From a checkpoint of a small mixture-of-experts model trained on Wikipedia.
Size: 17 layers, width 192, vocabulary 8192, 87.4M parameters.
Experts: 256 GeGLU neurons an expert, 1 pick a token, a softmax router.
Training: a variant of SOAP for the experts, 4043 steps.
Below are experts of layer 8 (counted from 0) of a mixture-of-experts language model. Rows are named router (the router's row for the expert), down (a neuron's output weights, with its number) and show model dimensions 0-191. Each number is 500 + 40 x the weight over its row's rms, rounded and kept within 0 to 999. Numbers have three digits each.
After each expert's rows: a language model's description of what the expert responds to. This comes from a sample of Wikipedia text that the model never trained on.

# expert 13
router:508521421521469475547430551458450438442538467502509459468558454532447492519588569484471489501564521436571523546499503511389489430486613412533499468528447515434530527484452496570517503479474448468436442532556492465476553526481446473511456496559537482511531499493511489475516494546472515499478510484494515473491488439539429513485537507561449511545510525547547507504537532483580479463445457528532495410546512467501429516523565554564444539529540482564516464462449482510459522452457527536517512515538480508446478459479537564509495542534527529462527502530480499461479563552516557450
down3:459539458475534440471507508502483542488521473449445533523571467546565578559498477513513535462502521517504527483428500514493576537515444610573520528501517535508499469493458451538486543542491516527515580465551514599516519515584584564456553519512513508512520574517554527502539448567499421473503495508443427523502540526481541495508481495480444532515526444543489508550513510518475488468457597509516515523585459465534478561501481560432549500525509503518474498471546487530526501448518523485506477534481480523417464517582536583474513529495533512387441541469526488578562488529532493498
Description: Word pieces after capitals. Short word pieces after an opening capital letter in names and titles, such as igh in Nightrider, as in Sasquatch, if in Rifle.

# expert 26
router:416533487548445509558522438467561510533498477549442562502488568458394494464569560536534485456465544502428522573546489465575527495523506562492462530478559530554541504484535535524529467544513504550534510447495530477524492542571498505524517496521471505434499430507434532538416511547540534512429513532538484409503488440509522498474529534530465449495473441501549551499504481480490484495463500490477429476523495512492540462512456483503452475518495499550449532529486548521481520490475496394517537482432489534464488498573451412487548547438444512475452444575491463527549496577482584494
down1:476474445505490508521522496488496470477544473576558516501539536496499539466498505589524472599481500600510568527478470503468488507537544515578557527520530462520586455509511454528534414524536516552474577494514480502416501451531513471503525500496498487458573470501467517486584479428487535518481515496498552514538571500455556528516479434453542464462435489517492565490471584544508526489433489525532521464475449554472578507565522494509506522490564461538487484511502520413516515549552407509483594498432544533492520446551486469459541484505592459520516470425546535475534489477519518557
Description: First-name beginnings. Opening pieces of given names and titles, like Emil(y), Jer(ry), Elizab(eth), Mr, Sir, in family or cast mentions.

# expert 30
router:521546550546488492452513478581494494470481478514535505506498524499543460487488427500491477537451404437428517471453428461525506509584463529551546497514451524477487503545461519508520413487518454534461568465467530566555468584499474508526523455500444469411546493513569458524498468511465541477526494492550532537501504513506560430477446520578488492558475476513519559557467447449478428546408550480513520523444490444476478490549459533557556534519458478508467526510463495456430560522564557494495446475534449580520549557525497503440550451483451511525534449511523509489502501455415532469
down0:540526493538494541602488553552483479561448534423418532523475544423539499568490490529469487543485447493502562457523506536559536458459504439601514556535493440504538406486482471544512473482518494531467541520492480528515509539449525516500499448455510486561504539482460522489465503480480443501509537537487499560524485424471499506512519449493460498447613482519519527456514472467518556467442479448448485513532597560502503471506493473394528483415485505523430456544570488512457494489436521497556437474448516484551549512570464468502475524524534550513510460468513537537433555434530527470
Description: Sentence-ending breaks. Periods and paragraph breaks that close a sentence in narrative or biography, plus following He or She, such as pick. He.

# expert 17
router:507486523504519457490526437479508521504526536441552527554427420437500454489455516449557520503442480493424472490519467529501513534508435542493560458438574550513551508500572534504461579515526505407456525503511473553471531482465533535513513558534570580522490487468563560504489462438411512440552544448479534512523466501550457482487510573561464495512541522476494463453482474527488483519511528442549511516570511459495573523526525480488451453509447484458530428486533456457527459521518466594503532485446491511551582496464496508533414439530559531480527542536443543493466487459531425498
down1:440520508555449491461547548517494524488512429555493539530442495476498511568445506558487472514483451539515515560477512514597477471471565492538534511456504464494480478500485505478532478438513488529549499474499420495497530549522502418492485516515455497567523551455594507510551463503489550533476549550571486496544482507480454528441489500504518465491492417470565481540531560517491557499542531545479466452490491525381512504503443508437551521519557577464548501528461503415519428460534530591511495531492597501554501475552528469422437547534442463527599492499515460510549503441505510543
Description: Place and institution nouns. Geographic and institutional nouns such as town, city, village, County, district, University, station, north, in location descriptions.

# expert 5
router:487495500514468528547461466513532514520501503481452500517510565542564479468528535428452485525563419524489458527458511524487486554545468528571506554446433531471520403475528428500434453563433447495466484481521464513528416538497523418450557550484495430519507510483523416512506428537479526513507525499595466514472474546494559490448487568544519527503575481517590489544452571567464464458499482533552507511451503489504513405513473541450547477517497518513488513561514510457449507471458524480534499555513435553437540500591567492485508491466475464492497535522544443563488515458533459534
down1:486517467484517483580523491496482455479477536574435538471503550513450502548480429517515436535498501455515517524464464464574543522465491509482493496470526550476501532525543516510578459586453549463428542530558512490496476431493517516504558484486520463508434545459545578448423578468576555531515497517457491469511497538603454541506496481543537505557502534496503439499504420566516428457511539425456486475462456472491495529518527549566551490528531465497533554516543498499554531495565431536518530549510524488530495507530474522549453523476523439491515485518460630491408484560459544489
Description: CJK bytes, mid-word fragments. Byte pieces of Japanese and Chinese characters in titles and translations, plus mid-word pieces like candid, communic, Championship in tables.

# expert 7
router:498530516489467534555482446498528430508451501459544517490459552538545513572510506464498502514468559551494478504428527439494484474479438443504502517490502511477504448472500431509536437471451476499428561509508441513504492572485525442576468534502454458492459569463533437412534488467564500538606440557460501560542548536535491528458546443527522557572538435537499502468515535510470545519504575478563424524506499486530540527465475471534506491527503496495432476547466456443443549538555469479473492594492458534515410478527490445431567465483488505484498427553523533491552530525525489542
down0:454527454429500511533452582563498496540508557566526536447518546554470495462456519505484492458506501482518535516487486411526500507511521531582510588488563580458466424482465530568540471451530487467500446462533458512440481532497521566497583569537479466506476574502519508508537515489472532512512487575453482486526516558498475531530535503535450508531493548474575458501435548506521483444504470577391462448521487511520443460508478513406546503504518571427465489533499440549505525519523450476457545477420538479474456495495489522474553551517452479470506539459525491420504499503530580443
Description: Line breaks in lists. Line breaks ending table rows, infobox fields and bulleted lists, right before the next pipe or dash, plus table-divider tokens.

# expert 9
router:501439484449537494505538613516475490555585554531505490563505545537405561556434507503517450472508495432518576484510458493434517498424463557497444508498461458521471551545496493449439468454553527490527469481528528503546514468535537525453506471495506534530416526528471522496455551458538496454442470433444535534542573546467445544517486473520496375473501546449452414542515541514485516547467535444490495547460519530486551460463475536532474488547475465477560513468511414511520522461519530548483521495508519491471572458488463554556526497513539489514539434435478545502502506455511526438
down0:506462484497453553480473513452484446498491488476453476527528503520526481539444516486513459468497440479512512450558431491443551449407483410471497530488452496459471517505581452479481425466587472528508406536570469484439510417526478557472481519565438493493475450461531499465473496522496528489509569445456497410468436496497546472479418444396486434480503447438482465515425492450497437530465550412492459531474512484461485474452465552512487540499436447507486502482526455513466519476437495435514407470456531457513486470482480482438482482477568487538514506496498469461493469518462479461
Description: Determiners before ordinals. Determiners, possessives and ordinals in sports and career prose, such as the, their, a, first, seventh, before season or title.

# expert 1
router:503498528513460440461562533482455568472506447546477511458538522513525513467508473557458488455472553546522484481513470486534429542527476469414458536468453493584497479531544542510504532513478523490569523543510481528514538390448562513467517512490552539544519506458495550503447465440484503523544549411402497466547450519458466525589492517480422466510440537498438406494527511461478560440548466510458464463487494526523552496526548501542430450473528519502547475452526496548551528467526474509503534469537580456477550483530543457492423561505566495472508444449512580500429471528539505527
down0:528541475516474559562516446559556469491440456545543504434527523534473514495426383469424484621451557424423507465460483396476444445486512470492472494449490531547470453503491562519476520497449493449502543510542441520466520557594486546449466484485538498496495581455530471500462509475474521531548506503450457491462486525518446406492491521454475499423527513497447499477451507534474580515478467520441486522509500553420496503486522427506488466473470492538489554501540445504484478580546566530482510502520525478490526504504543534504485540523498464509484509501450469456503492480437401508
Description: Past-tense verb endings. Endings of past-tense and -ing verbs in narrative prose, such as blackmailed, built, returned, often after was, were or to.

# expert 8
router:570487538486544501514496482457531468497527410442528534506453457533512555527553474487461477529456553511524540455524495500507437476540536475492546448486484509495449511579492513456516514533554481478565525500486504549523575490483526551543486527497459502495547427542389498429452499517495516516514442450557521475510542458552497440475531505567485528453515486541483500423569461547498454428507554514532511502524521464464513469494478466444522521478495502499466556444579428526450576601428542513549419407519453546494415528487475472443547528498471467470508468574441485522494466509517467433
down2:555461426477460435467512495525506498490478555521452520545468495489445468460466495381471474493457465514494503501560457517528523497558505455524437546523498564525539497508530446451445446420407434519534499470491549560494520467526490472373496468518453510546453492487446537448479535553472484487531430475519475542489526478551477496537549476552546485570522453498527463473421488540498443517438462503525456466444541472507491455462446490453409543513533476507495484527463477624497474505566504449462453525502556452491493484450514482554453529476523534513472424483504466426462530486489448486
Description: Word-initial consonant pieces. First pieces of split words starting with consonant clusters, like cr(ater), pl(ane), circ, loc, temper, often in science or species text.

# expert 3
router:511453521563485486455497528461531527529471559634542524547572496463558562532473449471503435460452492388533473486495536483467516556478550478537558517526523504566574487487514462446516600516536472465498525474498506473473462536474476523489512536541529516516532531508496569550477557470494472526563522597471462485522454483472484505548564491495501430501476509531489487505476486492448534542540499495489533520500413488455461483550528510517508423466485477549480421552559445485548405450582486554491570471452464489536543495521480504544442511480489508521504490469530486430414534453452444470
down1:476501504461506490516459473450537536467489486570560515505533513461435515460456481537482538480457466575576607560445507467520512516610496553458520499550466523500492531456606515449545526448522481521493491494501482484506475455507560514427491498527454484511531472500537450470592517425456509488537454482552506460462470522467480431489527484422507431544492465444462462477431529560476441499491502543578489558454494406510462476458504515410484564489490486500516561467534544468443551498503497444426483503501480439542490517505523460539555547517464480451502440531457523495535408468501488477
Description: Group and role nouns. Plural and agent-noun endings and titles for people, offices or bodies, before of or and, such as players, Minist-ers, Director, Committee.

# expert 24
router:430488487466431497553482507522536480488538487533502498536496541475483473416489556482445538421506453453489514437529458539526455504441522427510497502530529494490505498505509509503554504489504569430493551484576584516550516492413449577505463527504481488515457477526504465454545462499407486467488475559410521514546532517467582545538553482462457547517499486488469471521498524512547496525555499525447423496464562526538463434577545499471454471574544513525553530522450526545465474473470518550562474413430490462434434501472493536580539536528497487513464579462508483585534541545501490487
down0:477495474518520507454547440437473521483503484523454480472547521411528497530520514548504359480504521493466578479516525542449528480507479487423474501514529491445434549470423508477512456482529470571532509402517499564506427479539464495524474494534468505486550555504455497474469468435530461478527441472517494548504486542444513505475470509507498525543526412569486473414443496491496548468459380440576518544579469512488483444549524495538476491523561506486489489514443525561488492583544519528502596525494511452500530537441523525547506540492514491463530507489439431451450523509528532431
Description: Word-initial stems. Opening pieces of longer common words, with the suffix still to come, such as exp, contribu, det-ected, inst-ability, conv-ince.

# expert 27
router:525510523540522505451558500489533470457487487519526459461541525426436526498482480555523475519535482479484536516503502490524494491588486510490477536444500482501561497517475484504502522470553480455579483569493471539435534569501464435513449523488481441455505595431443425505502563543524448551462506523545501565465420494550465557537459475393514493446468518430536514474477464483586500468469462607576577432511567527558503467505526486468608493465508445508494533529514522459493485539510474491511596481558502430492458514528495512534522447468515528495436485482494491502471465424552528509
down0:457558481486497498512474530527526496527455518529503550458499489523448558463451479504504500515501449508495548503458477499442449508423503399479456524562473483509486466490453567485497448537457514497478563549505423540490407585475483483566524479519565497556572545467493514478484502511485462491477441473473407547460493550419409505619512520524479467544524495463491430489568513483513470549489561473530495452572558515487485408455565520413467540492511422537487529454563444526518542522548455549549496461503470490494540469493505511508500432517434524517523490486490510435470559521441501509
Description: Vowel pieces in names. Short vowel-led pieces inside foreign names and words, often African, Japanese or Indian names, such as Iw-u-anyanwu, Kam-i-ue, Kol-k-ata.

# expert 31
router:434505456507508498537460565520515488494525476506473520521443489450395496483493469562536463532530548517503467475562521458493478496454440540517495419507574557422492467456473425521533525505512471551434459488548403520467489444437550570487496541562504504520502436550482550514529538489500531513500484476468543410502512464502524539507493521433401527446465523426426499553482471512525494589507505577492562515450417534562574478495523513476498519538572533501517513481498529523496463480512520501553526540434495521527465500514485593469489463489518471478438521502451414426524510540534482452
down1:460484511474427567458439532478505503493473518525480464459430511554502466607491492482440507559498490497541470530531435455516499540485554507463580521423536503412523543437552507489535529471500499518533495447413470509502603517532494505536448521548510504526472500504531489528468474470558483508522512523508535525495507498578545516501514561463482494531483533470542449470541481530472550613512465481511500436475497475453501528515507458464528559510564460519459437439426550441402485537428477520485528532474598522504493595502463503531471441439555560488539528494531492562505559502541551464
Description: Word-initial stems. Opening pieces of common words after the or a, such as pre, out, Re, offic, in preliminary, output, Reorganized.

# expert 12
router:471423450461488512529440478518529531469524562498418493488468506527469537475539481441536532514484538501510488575490499547548500454422440528479501519472530481474503547482467494421499555477462468429578566526558507477448475498446513517500479514461467444488530485500584530481480533563544506433541529515478460544476541482494527465484527475595485530443526491445535475568473457572486428528504530556534542564527517556525489460461564438481513514565463482399480433491523486505480593546464508473597481487517511473529486495442494469532510572496481462541441475506416491461479537472439557448
down1:488504473510485514489454468502462487526447530481527549455519486495451434492468487444518501505534502496546500549443528523467505519523551474504432446497518517453489502496487493507502518483578571462506497558562437396508471493516547490423430453461503471400473423425486521449514494466491490539474521427496521526407451582509489461471505461530475484473485469505537424540521482452538476537513543430486425506507469525531419481517484523495539490496471464457585434529433507477456380453575530498464545521501487425532488481408496486509514520550513481556501507527518423415524532567554510521
Description: Sports team names. First capital pieces of club, country and league names in football results, tables and transfers, such as Qarabağ, Pécs, Hibernian, UEFA.

# expert 21
router:501470538528489458545556527496462505594458580458529522525466482521486506532471497534454533501490498556495506572466491535490494593496467520496467528552512500528539460441474569525473548541538529547447446510527486422494500481520589544471499490466495528485501519547483581569511541549427542543534510532431518525555425458456472522487505518435540490443512510479524459504470568518442475507562517596497442483536506551484508559459490498526475453532499454480476473448482559545584450493546491450449510386494527547519519526524521517446431504475541466467474421508468490458445434556517501414
down0:522468457430475527499511471517496484606476436453416508590457567480485503495554423557536566499410494564510476564573591528474470459577456494511504510479497504435497480453515523535515474462490522483510505512475487529500524518576531495614489569506487492511488525508475525515525513538489514515553527594464510534588605531485459508517477493509592440464454506490534486454488511505525450482476483532512525478498517508546491484453543500447523551565542518508491472545532487491503446533521491521517505484530504503519530528484525436476516601501535484458480451581532469460535575614510552502
Description: Nationality adjectives. Nationality and demonym adjectives and their endings in biographies, such as American, British, Bulgar-ian, Finn-ish, before politician or journalist.

# expert 25
router:533556534489474545509482434521517542528495548444417519563546541540530516531533540490513502511563418557549404520449501444513461451530486550572451511516495414467453496496530483450467483463493477514589504424458473428438468522531437508520533518525512468463485571457452531494502517456484541537543481464526465545484475522476471445474585509536536578513441407510480541511523408465439549538520479552549425502498511525475558429492483515523494491497454482512483541481502490466491583482497539474525576530453539452526472499529522497515516452492495511454583432500498572541525447483532522524
down1:479476442491547569461498524586570504504484513478467529496460520554483536472471501552529491506508473488520529462466539493482425445451441499559491526521538488564464457492474453415489458485533480481532475483485504495558492510440477467419536488485451565506518470428483509526533514462532489423555446554516512576502536476481497485480550446568557570444528490417550593623482530577473471475489518491531542554469429525493502552514459511513547489471493518595539477514517466502505474578508502496573496524506480476510514589543535436488504421496486512530579542547532436456499453502546513504
Description: Numbers in tables. Numerals and final digits of scores, years and statistics in tables, such as 2–4, 201, 4 before a pipe.